Experts of a small language model.
Size: 13 layers, width 192, vocabulary 20898, 47.1M parameters.
Experts: 1 pick a token, a sigmoid router.
Training: a variant of Muon for the experts, 511M tokens, 10644 steps.
Below are experts of layer 5 (counted from 0) of a mixture-of-experts language model. Rows are named router (the router's row for the expert), gate (a neuron's input weights, with its number), up (a neuron's input weights, with its number), down (a neuron's output weights, with its number) and show model dimensions 0-191. Each number is 500 + 40 x the weight over its row's rms, rounded and kept within 0 to 999. Numbers have three digits each.
After each expert's rows: a language model's description of what the expert responds to. This comes from a sample of Wikipedia text that the model never trained on.

# expert 2
router:470532508397560496541484480546441511521499474500506471496560487515526536495452436538485442487529538493491475486588489426514578517514539512522462466536493466528524503443546525566543423525475475487433468511436529503524503526543542526527496423521425481466455511429530497528480509493532566469512403507519475520471513476484506525552498420467521529574435490592467517556447502521510481541532447534517471516478506535521503488480454465538507434528462474539543459450561491465466513494467557428558553510511424497473497486466419533452502550455500436528500524495451527490440400460399568498
gate0:526417414516504507479483479544503462537526535499508545550529547487515491474558489519547526462581427470527542540508478497517509468487458473458566423533475490523568464442513490464551435497492490516511465507528468523517511523504488564429423444470482491579507552506456483523580467533525569503535523560478497516525546489501457510490512441520462453474518511469480500597509483555483535463528456477612488567539443411501513556634453481574503468534497555495510467588531507484560517568463561451579460497493541532481533516537513493546509484514485547483487512488439534522493471466537534547
up0:461504482448483502516497486538551524514551505441550516508562496494497431497487438487451563514543498476532521571451414470576513451511558515479451426588499443431507536454464502523507509629513446472493553550515542490453541505478496501506431467480456486476481491526461494495482488525524502473520478535506451526543468458555580487460401474468497499486503459525466456484500501443578517527558467545498414480475560437511534589513476552502560500571489474436596496583442485581559548464512559492490497524557542529474496489479473503500519496515469465534448533500514468510571465493510546487
down0:449500473422472459434482542494562516485476501551534466478534500459508490511475544504418529513428521465558419462486494538569460519551502498486459520488505486500439451522502492416467523517556500526489483425491526557678489476548529456569441508562489495411482482504443476420535497509492472492499518513542454503468431547537456463457488484515442499533527469470589466452554521531549441541487502513501455558555480487531501460475438529534456510552532494461483454540474529458549469500537510529507438521519551583547472485454464517551503506550487509449525554511491451554533510480455468543
Description: Of/for after nouns. Prepositions of, for, in, at after nouns in lists and census or geography text, such as total area of, stations in, plus the blank before coordinates.

# expert 42
router:463409515494508473529509590539486542483447476539557487493520524527526477515472448494466439520504526549474602527544484499529533502539449631515505528573469461553553529476536512617507423514497476533455527508471442493489496552527493511608494616482511540494489489504525461529540492567492496516546524493509535588429490469516466547549467536561470488468469468499606533532490561589537520473456472488527485462499461507505555458491402403524481483416510522458485526517482470445507439500480518477502494540484449533514475474470453534514484528508548494460519512492486483492469542502467506457
gate0:561528469516484519464456481523462427571495433425475433449480499496544540486445538458556491514556538573569520465561459502486509501464487591532515481393476505480461487545516571519474577488497507492488521525562499456482484513473480485455488528455455560508485521547484487432575545407519492434500533535479480483492569436509521473487482552515451497422477512502490462441544524502513558369506551513490522527464463501481465533450507523519515456478473530528522507538484564549504474412502502447514506549538377488475515500547538438475467484534482514465511434493490485548519434467465541532
up0:438467511495493538465444509516458515501518448510585520492528551482458454457451494507468458489488466555554489480546385497459523574432437481492497549532491458469488495475477568551518506482470550471470421425521523497540459536505542564478519484486450513452421500527415539555557520454574581527557444538476471490492535367538454504481488512519495540540456464500492470518442553465496493481540569462463490526501489524495495515520476491514562452517521504523578507517523530515495504486537503528512483439551518535571531382513513585432455479503430513532490525461500500480534540536446564494
down0:469461459515462555440457523545516470424436533495562483453554524547526531465516550489513444533495489465427405613500479572432511493453515534487518579491595501542501505498454451537462518490508385543548510480460463537448512494518413491442453490470508429577436488538505476516499425487503518555535440485547581552511521592542527459462526487489551553569486500494489469540487493510530525493576489535495482506506537533429497453463494476562467522541458506535483544437481476548485481480546488480463497521552525534539546487503500496535511446481479445461537489455517468554513487514497537450
Description: Space before numbers. Lone space tokens before a year, date or figure, after between, from, on, or a table pipe.

# expert 25
router:527444556435577543481549435514480437448531460563520505504528468536494515440592477471513475505506472508492487493517591446461507546504577492548474496487519447546446496576553470495486487470505469543458455453487492468470502552427478517560462531509413522496503493447496485543454468529440589461515488531515553533447531466502426526527464454482484478517496434557528496603429503543503504500501429500498445458521490512527484453504572480534487481455521484487504520503545414478496438517567491444546627533512463489504503502494461568548481457452495492524544571470490582523487567508510515527
gate0:511455565516553538484558541510465487463554456535496522506483467501467502484541457550500524473494527439475471604531484489416489514507544431504537553537463529524470491427542564511476504493508523501549495459496558520471505474534516581529505501476485499491466556499544476442523505539454496435469516492500422495464558565519478493447448438584522486466510442479487541538567556456458553477472456497440517480555390535472530526528505475487451458548478514473474546568498546437559554493498537501524444487464466403537467463553480500459531600570470517455459451548471479446568506523435455529
up0:513489545451419466510474453495532578563452504495498520502524579502470499445521583492586486538531571522498534518515597519488488501503566458453496520470507458492563524526449490517483476553493479484489517488443468509522514478501485416500514477484467594576552475442493488532488571543580534493528437506496536534479462468488507456498514598511525496458541507523514558405493505537426466576494528467536505605496548460538515432479459508521505508500495512528465513439473524522511427564491467499496553507559527529410460494474488501528459466455541509494565540498478367541501510493530555467
down0:505523590527489512418512464488585497455516528456521507488537486592453384419524443459482509526485449518540624554506460482412460449546489504527471483472489531448400532439516490467535525461500494465493548542542533541478478538419553547434482468471471483483538498467514451495519476478465482480465486477499488496471448456532536465506461462505541518476569493466503537571521484532489484557518544533487508513504429528497558470488507421446504516488469482494564483465430444506478506492439559515490547466485538447578497551469441533528557544477507533463504557508532476589510476501469435484
Description: Punctuation in abbreviations, numbers. Periods in abbreviations and decimals, closing quotes and brackets, slashes and units like ft, mostly in tables and infoboxes.

# expert 14
router:569477509487480571488469419485519456468530390491557479447527466543525514502551492575461526483509534510520445524532530414439448467541501572550534518612459492502546512519491503530524458569508486492474566460515446504492532570521516533534532485467560524506444510460496461492548521519533517488485535471515524486573452449495495526538478502506534493544448463524463458542438575571525524515501464548471522487514557563508531466457392539565486499420448461443530524537548510502466492449520442492504500540536490557439477473522486441584564527468567458572457485472507503442493477537504470494
gate0:526529528507559471442541525430461447493518503491584541542536506570500509593461565422444487541520511418483499439520561414458518499498517554451450619563526478543541451515482498539466512522485507482531521547552521461473514500536532504453476448509513529541539449551486540490501359509555519492470455594542471508505570488500474496516466406484515518474517533545543482508474531548484577522519528503438513548505570509489522506497508523548564501471555559465485512560510528485504497457510541482518500518491499579518476451500529511515504411508493595510487497461524556535467469508468556466
up0:520511521516514502451508498519460393472543490464492542488501529529508473603430570499493520559518558443516487511493544450483484494517535545466511572453522510575536477524506513506472526515465581498509566532543448485553545537588477531465464505550477542544475526521523535480467484521518571478441523516510473573556521497491489522590454431523541481521525540489513566549560530569481517514475494527472538525500537527490553404436441507504503454477608487511437489526566484468532475468440534555520530472482543526507506451483515465565503453556454622505480474450492492458442490445553552480
down0:388496540594430484472489490532505500526492553540446455454528479472459451486523503462562543489553518445500504529495528519427585418518555550458482502455456554562452470547504575531531528512440529477479483484533463520443496516538430458545452543455442449461494519516451476530523472489507474461561532503441482485562456471509531586471522530475463550521531517477444484537575444452513439536528493477472483446436427543502492502512431490516480478467513474475456484481518533480478465475453528490464510463513542442532556505567593537556507459474524499532383460476480538497450495450516497470
Description: List line starters. Hyphen, pipe or equals sign opening a new line in bulleted infobox lists or tables, as in - Position:, - Genre:, | Serginho.

# expert 6
router:463460498447510547499515464549473536502516442520515620492486495501463541481574456562486473453476467495463547520541589470454575505620491511589521515534488484417459448496528473497604463453451476550572527529514489453461473503464557526501442490488478482479520483439493495529504490532562606492510518631517508506462474524521542541537414502505502520506454492580532563523436599465575507535470487496505507510463499502509507447504544482428535504482493464501458520509594480470501526546472481486552516449503482535458484531512479478446527486465543518554478548505492467499453497485485462497
gate0:580545585489510435482459522526521560535531506491505518474462533575528498471498486528517442412493528471527464554519516534477445488527570456580470467449521552488475475510455557543528461576524466471561511458477462513594475544511469551534473581539571510454438508482537475519477555547541576465487508500474451434444480438485415521519526499446567546510420528528532490442489563430487471507462501556509524544514503502435490507501500542449562431517534468514416568496530445472502510504495478536503494518480508494511564484472471517427504465497462563503470539455428511463468507526457475567
up0:549529465465486493426474504486495523525601596513482476497452554504502483491510439503525540477537462568506526468549577483446517467424499478452468414493526521558444535530533480540601486458476559495496474564421392507520480480524463542545540468546500473472468429477446572481444512486511499507435457478489434502475484418484583506477555515505447604487532445472441493498558450399511467540500484476479479510539479496474513550521467493523509552507435510565532534547507500561495543529501510514523508460455546490473454482507436524511483578482485490521519498531554502500467495577477463470
down0:427521503567448521550474499540473604495508392479538517602519510452476527495487546534488522431543562493470495453510528508513414513479531421518548515486509472482539561427494523488465469453539502485477558531492538512521441480488434457519482534506416519486507530523554456508555471522462546480533477525487565458456518474540480448465437456492553459522548501523440486554432485528510504528530509531535497493452486436451544518458487508412472461567537467492388514477499601483468511426548473564576530537435522556508529542548509515491522465520440523531507514496504513480475556501521447478
Description: Mid-word vowel fragments. Short word pieces inside common words after an initial consonant piece, like in in unfinished, id in width, au in sauce.

# expert 3
router:527496523449540540526476580537539503546539436522538531480544565519569531547587417506467523519491516542444495414484508499438519474502502506498466513520483549505475577519548522635555468445454497510501496503438494409440521443498465442504476445561472513499488488481559530508481490460460583469515477556522546540439558514504446488461566450469480539432515473524472499480502600509545454580501425562456535503454525521478482533475521453472508526501554479478490547493526503508500454557478480505583539510492462453476446503535541457467527464478463415503563479523496492531513471486428491516
gate0:450535489513577499490498580498570435486495478512511556539537450557446466454474525475547479508495559451479553578506456435473503476454443528497526388452501512437565468479439497503496470492420436469548465416556489470522470477451458469493540513491496450502521482461493507468508514512526527541487543492513520521481448472427553503517530501526534548465424518461488489458568474433528465491443503496509457498495487462549545498473591471521542477521501474443479616531492467421533442501477475522543506499444463479509514456480526556490498439523555514511534474465523571496534565598456592491
up0:491407505543461478499392446474465484457459500495589502481508506534510512524452476499560593527529484433519471494489528593479506545512526535491545522499518585592439473435482524555522466507489504519483490473527521463502511545533469510492464497555449468500435529481519457567509423480512562430514550519555505412562525510524500517431521494448494520574554548502496536447472544571434452518508519558496478501467453494507479491520485509480495461453456466523510422443435536548535539499504447519489401525570542448524459520481530487572520483547517513565471474584452556509532521510487513471
down0:446502491465505502533492519530443492553510478519494482610451436501544493517468492518513523504544561498488462546421483507506503492500405557535549477501491506481560473435479503494504524526564497476537538549501486522547524583532487590496445500527500463485527524543471509551497536538485546507472451464487555470500467440507539519527551447511524581542465449398498511515556510494550498519480550482513448484584510526534487539505442545538527498404519488535477534469485536351523462513466491582474470553537451615490443546453474546553520506500437482525534494538437531463503506529552431504
Description: Sports competition terms. Sports nouns such as Cup, League, Championship, Award, win, record, career and match, in sports articles and tables, like "league win" or "career best".

# expert 49
router:507438518452503520491528422499486417489471446478475505507487500531486516487532505445515534519521538442500534530522518498487545540480508503461441449561448525479499509511484484541466489534454502531481439509474481488523517538484502527578469469588477523445546428447529474495470519522487535464524472426543487552498475498482468535546516537493496468559471485555485536518463559553479403578580466560463552485506449578539581505506474489555526473427407421524473516459529492389507487485544492499502531538454477510489391569467510462532558434524529509548493511446394533477436505547479537440
gate0:548515535468432490478475474531426533535462469496431451513490510408499496451462546546485438508498476528461400485521538535562448584512443506482566550445561490509560481479459430537511457536490539452446460461533526463495528428494495499502529513492507456530461475482541480492514558572431542486416516477481420459499536495465507466470496470447435526539471444511522430551493533505505448470526530421443507582515502526435463531487535484523441439501521489493552532507457552489527510543499503494463494512535475520540533529493445438487432535585516525533418544421538504456562505459536512467
up0:544517516511458514446446475526460577488502496475479523499506514506468518472453560390534453483557531483512564481499510458466527470481496505482518458537388544473453497494558469506531471473486469471455488513465460546529454479514526489447448499446553490513558527474587503538510541503498569538499564489497423530512529442430510588481527509494559525494537465468500532416543446538456527576547496494500482514469469571474450572518577514450570453557497573577470558421490518507412530549495514502538537496523492536564514456494461514493556533539459461491526471462479432565509507521485556435
down0:542483522534429480465436447438586461430544510561500538499517528428539564455518454502550540423550522514550494429562509471555537514473461543506445482459515475470504548460479528495496527490494481561493575434514540454455504557519443516512465515481429501490461494462486530492431509483477522492497537513470524485488466523490473472431461494457520541470570505467497466563457519451513472387459558551541494440482488489555522522527515457484469469498476468493427504517504438543467542558581548454501598568451500474494556437501562473475541503515577485497460509450547559480424491553483496492
Description: Of and on. Prepositions linking two noun phrases or marking dates and topics, mostly of, on, for, about, such as Man of the Match.

# expert 55
router:465471488542507521524511481500520462397527514454504599551501534565511511496472468535486540472483534493467541492525488465514528487445466493509535547520426515453524498476428506543542445469472472475492533483482455512485516487460455552574471485515487488529432519530482442542475507466469538518514464562525543478471518520574493500429448437534497496504510490531453476477482519472473415532462491541398506530510427556478580459563426504480512475471547488422426499490504472558454464539493527476489540509504493491467361556565500474484479487421554468531460585517377482489503494584479548501
gate0:515576502480494528468486482551473513514477517449521546508525445491443490526513433491503371525505469445477582599542481460486516481499537520521506470478498504520486441448510434499474493473503500546489541473528472558510498452529449534571488514509574462503621531517511483498548496455538622539472555516536508524532568472498448463447472471473502469482466554486425516509494428429494478531578524445476451497524446414480513544484487436542539501522454506522531484431486550439494490449382415497533528528524451493504524569498479450498514476510468512532538554476486523525496524428457510484
up0:513530513571504504504531530525520498453502515433446525563541563605573464562495497498501506523594534575460499433507451503459519516560495474457483478528419504581482466562485507464514468523519482403497514455547482474461563493496479485461449520536466460533494494513515489467491482541464502489524430533496470499512433553490456452489528545506475562465510549513516434483523531550513552545557402521430527441464472518521466451541481565421535428474541554498464515470486490548496466577538493511538488470498473491471484501550541510492550543478464570468571457526487470556530552592565469450
down0:517461494509473528505469442475467479433541537596541563559557506473515525491498566506448540420501499482552467474460533442483507399503417497427537465453492505520536462486518562490441530527496494446472491505475547401495420559460490486515487496535504515429522542412569486482422548557538512524550513505449501496502504556534538516539493386458537527558461535508479501517458504481455519528464538502549515514525479438509503518477532506515521507487430533460544488429519494489490525501505552505509449568515491544545557467520541576564525488534512555491583476493455600487485513490506543582
Description: Transaction and creation verbs. Verbs of giving, receiving, making and earning after in, to or a subject, such as received, wrote, awarded, make.

# expert 0
router:480485511483491548563450566523529518535423412537501514516455430490502530456490551459490485466422514534548531516501543493555483490520477488460501425492497555527510488584445519555517508513410435529447464458479488495466539520429524476528488534502492512505526445493526455465531467502460562489534491504509535522458548494528532491457481454566481509488519397552526456524464505576543513573483459557485552573513460576520484554477432528505541518489455409442457533519539453436481419554461489545525583493512465487464422491453555481545541518423500497464482491460498459506430497535431479520
gate0:489437483466414534479436496456443503531495500511470422480515528551535436486556483480540514555490423507523457459534525515546554481531541525458505542514586537489434497546483541567462390555514516540506440473487481543512589438461496446549496506501531522512530555490510469489516502534476500577456477424527541532591536486433480512478510478446477520514419463494473464533497600491536530512534493474484454551490532446502408483445539445498471528524520545495540501568509510545531472479569516494519550529526488478559432529571468511461510538505520548550506538464498452540480399463497472532
up0:523451469498521491535587552431409555470485534566530569538513481468419514499454549505519541507500573501505560521515511497454515525467484551485499524484463541518522560441463506541469587420492545496457495480427465442525457543558507526495501457438513485487543488517520534481462503510506462557480569473578426475538479526562490444521519467527496529441503526499406477501537506504475556544442560462519476407488438575482548502513473523529541512469529519548551433545449488554482572513477529528499432459558568539455496538543434493587511422448509500486505501508507530466484522494480511466
down0:530543530472528464489555449558495450517485483513552512428495554472544481572543432475478528532521454446465525458517506478541510512441513516485484484569487489480491488498438518544548453555510493545524545477418451526474487521470501528503559449575543487478516493456529502548492532423473545490517559498480514514504463447565488544495552487521468445515549467481477561530452519480607528450549500481526587508389519425551454433519477549443516462464542537523439565475569600479436520555472481474455492553545501486510479492450536480484572560446508483531465489497405529488451459502499475480
Description: Time and period nouns. Nouns for time spans after the, a or his, such as time in at the time, years, century, life, season.

# expert 20
router:543486533474490501536529513546514527512464458504503512463492559563488487501502479483481462472524486464496497523600497476514510470578511529494536429487453488471529486448502451566591500548533525563485487447469512466559497572492488534509576511491479497403530449476601449545429452488430547449513515545464494554502547558526514530532509516498527532463469489578537512503441483506499507485495486627443497517439506540516462529471562461522538517420525389446490488437474504507529515455451519461525584459522465511462473534504428554507529524475524462443517516436514494467381475534459521485
gate0:551481432477508486472487505437466516475525521454479447479497496439496505518508521494480544576527461493495467470488533522520440550618479490557444513472485469397485458546504529445573507422521516434563570524512440519460532488511492466469542474468479509482510546480480547617506466473535469418511462558492500432480536461582513538523487476486562507508451528504479458515426532504496508552483500546506540460539529468434519565430492507490558455371459536460486527485527458518467491567473454527524498506475631539535473516535507474484534474475501456575538495565494471479526495464472512489
up0:541455496466520549449514478544503498527472537456413501562522568470525450456493466485492518494549492504475541444550421553472526502477504506468513468580474518553511493518528492515509526529496517539453466497494556475562510555462501541529417517592497458531488491370492497472496541589526561508520547461453546582488513484522455453459521504516516546451580546530475453514524478443470470462529463501581451520520510474465447498495497532451434522575567539535519555561487523472451488506529537495423466491472455469518479483507509516418542554508524517529423461416504523508520563534447552586
down0:501527553516489485529540540531530495515506485504509544497453509559506488483566533524455502543534436389503508467521522511576540596528497468547572500476553460581519500479458523494479517484474488488499500526493512448525548511554502543514464505532436468512565583475542529525512521544449478450465482531591497504498491429470554468527541449498505521555544552518500491519447525483513558551448506507565465519522455466387559567507497504495510494552476510494500487592545537566578470442425532534536574535528440472538457440493433461413529560580538525434496507560520522488504521474487462485
Description: Adjective pieces. Adjectives and adjective-forming word endings, like -al, -ic, -ful, high, long, low, rapid, often before ly, ness or a noun.

# expert 1
router:493478530514528486543518531575526459488521515494487484492515450578518561524486551457583479507528498539477462467528522463441558491556532579499490504434523504473519506483521474495519417559382471515460481530546446518558494542434516482503518420568467506482548476494484473557515464516517517468498461524479489572504465432521517510501507520511504516491469366497469482584456528551557505481492513552371545482483432469593538535435428487526479478482520505436530510494497422454593508511479460542529556469594485484493473516527451516457509470460565509513527499496480512442547517496450498509
gate0:543412418530442492512549560483517533506560442469496564527505473514496512530503382515492535503458514513514533416473470502417509535412508502461468512483505487565535499504481511530546501451536471537527418500482508533482543544545463556494503459492470465510529513537537488480503461525519552513539470428535487530471588516450519504483467487470520538512545493498463445481485384469510558545497568425537456493504519437550578449485440526467437518444499521475472485448553457443511592543569455470535466484452480405443469504507501507472426523503519435501472478461458495477500498448544555515
up0:526491472501438492569439470523490592508442552491523515515514465562530467497449518542504494515524567474456429535510452506522487504505494495480530408467456469498488441549524517490556522449574490515500548486501498429487518570499501492548524499566472496409530493460433603511494562481445561471488491549477531479503525516455477465509498464462568486532472534514491580475485519504489466610485451501501467520523497563431508577476453584471568494488513500498415503517484505536524547567504481559551502585582535487534473479548543542473489532524535470504471561525535496530583533507595513561
down0:462484470476578480560481543469549502477564435527469496470539443519524399499575466479533465490513489509498484512601491477478491551553488472518436503566506518490505500508554497485572466471494428531454524502501477531496494562547493491460463479466558521559519473494570441528598490459564518447489568485456513472469495462474492482495514493567491487461519473437519577506564507492466473471437476514503523487476507471414569440526518535470457457555508529544564423469544511410438481502438557463428496508527517500607451615463519516493513490498546512488525499487492496548458480442509518447
Description: Pronouns, auxiliaries, adverbs. Subject pronouns, auxiliaries and sentence adverbs early in a clause, such as he, has, had, also, already, therefore.

# expert 38
router:522479533484582508497508505551449495544432466465543500534462493573544495489517480461556470496555497514415502512575512431491544455467458508553538522488546460506477521470471462509544478470525460501525431576430528517474477519453523566555501501461505504448506495422536483509518543468473550525525503515443496566483575474516544500459449504455477557481557398436589512517391506565496469520494439590497502514421505508481615461517424526495567434535521481516487516439484476507473565512492466498510571539557497510437467459518505456500510534523487498447476498472522534467490435515499435481
gate0:492500516550555507451441504496545471585417519465534512559521554506497519466559527508554495497536444501486490495541480445605472503482474545467495508509496530523509442456549497576525443555476486533481536478479498577501495541529510429585494526458518532535495589473491509585482567466517497559463507501504472587476543473499534493446499422425536513466495488450517474566452549502530472521420496517467507519491579433500609425531451491405537507513486454542491551477472436487509480492534473548490457597536557526497473491518544518552487496499536458459502472530501496473440425536485520477
up0:530466517549547557477496483615442556499524542485533495490552431516527566606470473533497520478447502484531515500508551470481493481444546472517449444562522410475451508577497515461549507523553537479465500513554502510555558507564562574505411529494500531537457504497554566502504505528494567527523530441537532548544527473491497514504512475520481490518512555500453543449528527563440503481533531514398571515495497599543425463517514497527449560486504503488569459539475469487420559415425440503481517514525464510442469531475447476467524480485460513502471489454513484529504514442505452539
down0:498522548503490486500481539469560404525491432536484435547541521481574503485437515500492497506449530546454523449496540552519502509465496520505401486534449505455518502530459583494434523432494431478510535537472469459592505476431605469455484472459524513529515469449431525462510523475544503430494437410510490513481507510491531540468507461505485430431511510533529489509534520553485469481439500527531505537473496467462534524458486534461457551461474444533475517481453501527475427432535563462508456456414459521549497447453533523587525473510500470451472568465422515442451469526431532454
Description: Taxonomic name endings. Latin endings of genus and species names such as -us, -idae, -ensis, -ium, plus paragraph breaks and heading closers after names.

# expert 50
router:562496563525494484535528526572448463553511500467504538491437574479526462520481483552505525473517512532495536489464513473447569458466554590514497556486473555506426523493467493505536460497464480534509494486432472461485521547460495583537549515523447515515482410495562499531474463525513614515458502543481525586508460487493451513505508465497468512444508432501462474527428524515471541492553502530466522473540490514491461500499479402546536494489454512503494475530491464544587424482450447493559500566505498576436442566472555468484500417490528422527551606483445561495537469467459489547
gate0:529466503554560481565474425528552493547564499486455503465512526473512539573594541534507547470558544436436499488457466455492454469502502448472454513460526493492453503532468487550480500558437538466515417457539500510415520495502453581520549475526538512519538395502479426559541478545522542483498525557442490358528487462488524567492545502507453402514485506548558553524560543460499506487503527528507525479491497539471523524558508467428464505549519513517507574533542459494505532511548498576522517527491507504526493518453501509526488485502589475503531508472541467497489610528471550525
up0:447475542497448502472423504444515452492530577456554621461477469522501588441410541555443566483507446523505475571413476502501483477535462539508548498510496495490558517471583433497449499494569494545475512511508534523549480461509558488491490508459539486560519517480517510476531504533545545508531495433466444512523579497444552532482456506452518417561469576536542436495509518481556502516517463490527452515462509496564462543543503511500472463479555504439473536500560431504501529443586486506506503502516536599494500491548470434441489463548473563528423481497522493482566482525499509486
down0:460456562533519545542516467529484517514565452447490533444516473508495484520595484498483485535500428498464468488471561518461491437505468486525473521562528462525436529569479437520536535516541529493543474534626458589469482451486426549520513540521439513497559562555512517568579434513538480529525462518546460479523453451427499530565480525499424554486465504518448475567472498503494520456596510485541489498546517493427486516476506466486485486495541520472541505510549498456488460545473555452536502528569450495548472551597489469559507477556509549534471524546502558573458478544493478450
Description: Media work nouns. Nouns for creative works and media like film, album, song, episode, book, television, often after a genre adjective such as comedy film.

# expert 15
router:483423471478522489519543462469471471468520449533520555517506494494470527541518466477428510481505522604434474440566542439455527502518428559516472523556495608521557483518477513498482525526517422547509500500420524492509605524472547542591445476508498497494484493532505481531511558490477536454503426513519556524466486523486501549520464486525544496486470423485576448481372450493505412523552432502468492459457466546510496516440442478419508534505541512513519548489540529550501527559490569465503544532434483515497527481454485501493491480462572415477502545474506500531420450458506499481
gate0:489548518553481484492482468503519479494525501481495596469520497514453552510550579529478473497467492413530526465602530465545444455564480524521511522581517450472509482531518463517504441496554522491494453400532513489483441524511539470575540512482497563548464438470471481521536536453472482497418554478552473473389476540474521468587526479471440489460552509453478508529505526437496480506544510481466488406509447432499515435555553549483555534482484471414527539453472542463457536534458528438569505490471417459470544550576482544474544531508542461465533508531454492491526470471486486505
up0:528486583416518571461461580547509461468519458461538539503512514522556483525532453508495509533512550502533471415485505481553498529479468523510536513531457557551508529492446508536471451531506500534479540401541497483539448516526450474495490542415503496471540518500514583434480524497496471544474549554505543428516540517512491557566435513536503551477487460515509535493489563550466526543565583478507396510523540461511502503469514535495576494527460546472428576547415533428444501476477511528478522504554584432520562463456506502545427561541496579519489449474548490513473485516498541492
down0:489530497549504571436494472566502518497484430484528497502450509500468563465533482534568458478508535528531513502511509509411461512477471418509504538463494401541542503501458465555462538561499524544555553470529474423502491458451474552458458561473543522501549506477488460450473512522467480583551489600547510526481512484504522382517528550474530466491479427477489530540484492516408488541533551553613478455436507464461462534536422529517428497523498534524563471507538521550519510472517568518516511537469540439436470514501572440524468555445471552448541499512531496471472503510455503522
Description: Foreign name fragments. Mid-word vowel pieces inside non-English personal and place names, often in sports rosters, like Atan-as-ov, Cam-õ-es, V-ás-árosnamény.

# expert 40
router:542520502462521466537503515540491440522473441482486472528511539526499537475563492493553501494489487506454457414507601479438500470469439511517506490524516539521487583482468485488465457481416483513491536480474514508393582523384519494526485504441491453537458509504435485487499502545444539416523545541519503550451454493555454540509501532473470548471450480518508480522463516516489412599505422507501461499515523467568494531514498469417459453438571508553546492477609495439541503485547535479569571485531468542463460443493523493485500433462520506437553506494442561463457532494499457483
gate0:551565478563541522526479457518513428552498494560531551478440481526481482517485459529484462478506442569524458500421478460519458513598474526444593532392500526501516505402520485505453430451496475523509505515490464486466459438471555503472452469491512506485567491509488472444472511544556560531477466482488509507486430484540522523469523489428524542478426542488446534504446508462502455523529536448544555484456588535549509501479569562439554457479492451500496501474411510522449455493453432436493528530537498493516462556448533556485444423493493451554525478525483453487449486498504514431
up0:501545472487545509564530509471539532494494490436520475479538450505564503523511547465518519443461477525431523609462527483496477508431557490512503502591487475472485526531529468507548531529485550442458472547454448515490513472471463496494500507598508518453503450453510543540545517465495495510531527525526547512514556505454500510510506474460518423520526458431539456542565482461478577533528508552497486487520473513415482542508493383572496493574421496509427433483473529467497577518475450532436484510453575420607584521588480473484534543470467520490477507441473525488522504482545436486
down0:459450478531530516480582471488449451486488483459473481540498532496500468464422497459548533483507469449510492555538436451515436444539505467532492509493509458460458451507562537514491495514473525508441463590486521515449464479457557545478492415469465552507563472448397450462552469495581586443556476466525547461462542502492461478515491498455522538555493448464556505490487454477467469542491528472457530482484572573479521518526509474502492513440494471521465538383439419537531538520502469470432538578484519469530549568494506482543522484457476502496455522523503454492552501509629474457
Description: Given names. Personal first names or their pieces, mostly English, such as John, William, Michael, also Luc-ie, Luigi, José, in prose and tables.

# expert 47
router:578486517463566582502482538481489507575510467506535577478503494572492569519523466445493425468490580544471516548504517448509476457461490591567621427468484470469499498512560494498536518545487509519488504524462500538426533494512577578585508482491509433479475499386578478542487574556462528505525513515509481532497528524486470478461459395453505542521518464434506466522423543510553480572465539479479473510489520535461539499509467451498566437510462503566501498527499450428479508471486480563494499570544477534505478541534474462553494492504509492459534504494497561532525440487503487515
gate0:480469446422464521553508550535499440448551428511559543527495544542438431521499444418540518526478524470484534515559456524441504487557503535482456536454509455522559523419541545498569506524460509452483502487534447469475522451540417507450459532492421527491464501476520472437511521504435474478512477551411411469476469441566452469536462589466507518508503477436531490493541445472491543505504514520464531483521450535474450462519529509438516531511450515537481495482481451464536515453514490447504431407543454493553461497524515468472481502503568533456553431569541560528508564464496469468
up0:491505492494522586557514501500451474492519527405517461480468507476515569513504463490462511455549473529571464506475446566479497456496452461545558431536541523448517474564517502507467537515507582553466533443486513464500479582449472517517521487491425502565525510447442494549410404517496471460508468475461550507505467515499519495444523474482482457514487441576538518472515486522529433456461494433499484479463501436484412468461539546542487469445517570512476506520462487524454548599548454457447494521499588520422499486529532509506549450486508530513431578561453523435516469511440549530
down0:468441470573474515464511511511527444482444489515444481513615544467493469507470476415464450551509502458507514545521515492484516432481538489547464510487458500462591523485631465530509478526526386431456473497569480536526510503498523466441585488526406510502486511520484499531484539453496480531475569556516501468437460497492528576488486526491491445514537573504523515485514474535520457563508399493523462583508488542500457514480472520497517499439445488495519541436520477497492501476476565523430465481473426462521507411396512495451512571520547472525477542460547539511507469483479462525
Description: Opening quotes and brackets. Opening quotes, brackets and dollar signs, plus first letters of taxon or title words, as in "The First, [, 'hinge'.

# expert 54
router:525517499409491515553531499493453508535471501442498469472493520448502513460485493507532440406504458554501469561488510495496530523512486541453478524552451517498546539563474435490547374508491494580463453551453475539421446495537510478566536468559545511533487485521494480487446530510508547413521445551511522640547515472583502519532533513520501485536452423500499564557432520515470451540514391501434521506491500496560531493458513508536537471427472456503473516538472453502524493442483475521523560538492515528499504452467525488526585440416550467455485520493445513444484510528501514484
gate0:522523509549530601460466582558490478537506428435508538550482461510501447474561507432469510456513511521461551479472520475487513550524483459510442460492518496427439475448524498437453515486496587511591489517505489453512488474528501472441464517464513497581540441546451517531457563511470589508520428582485517514461533487482497488527506459460471455540490426515562494571559521534511428469531501469559472557444539492531538521540492526473512494467493486458461569467479443455556447425543468507511479524425565526520506490472505483508492465418387505534508518503564430524493502507484463469
up0:535455414500390483479510438493492509439508544505544480549448494517497502551439523501450423528476473469477487492576471500574552539484540519550444463539513557530513521505537523533486519501560534478492531482436491501526503553505465548578559458521533489506443481555595440484512458559506562511512536511458524455512516533474550511496510507598430584462488519499448558481552440457499500512565519451537517471534546561463495543544453455496489471474494446508524522490545519475582464552494519491452516455546457559561525460463527497519515535542550447530519427521488484409440460562464536491
down0:515534502532442450472486519507484498528521485455467477600455473480463502519498494498509567491380496466493549454481434443495419508419525555516492541515493530535463482485429514473519482476497528490533503457487514536519458537525500553504437547540517499542499533484522445452513500526503465420462476560491507526456565543498537488545508510548486480505607522518541511512549486511529462541508506528461455484559518558472461515499522462523528482481494487586444505491572423554558501570589495522570469482546496534418470538492537571451631548501501486564510437482472464450476514528555484405
Description: Sentence-ending periods. Full stops ending sentences, often with a quote mark, bracket or paragraph break, as in season. or 1951.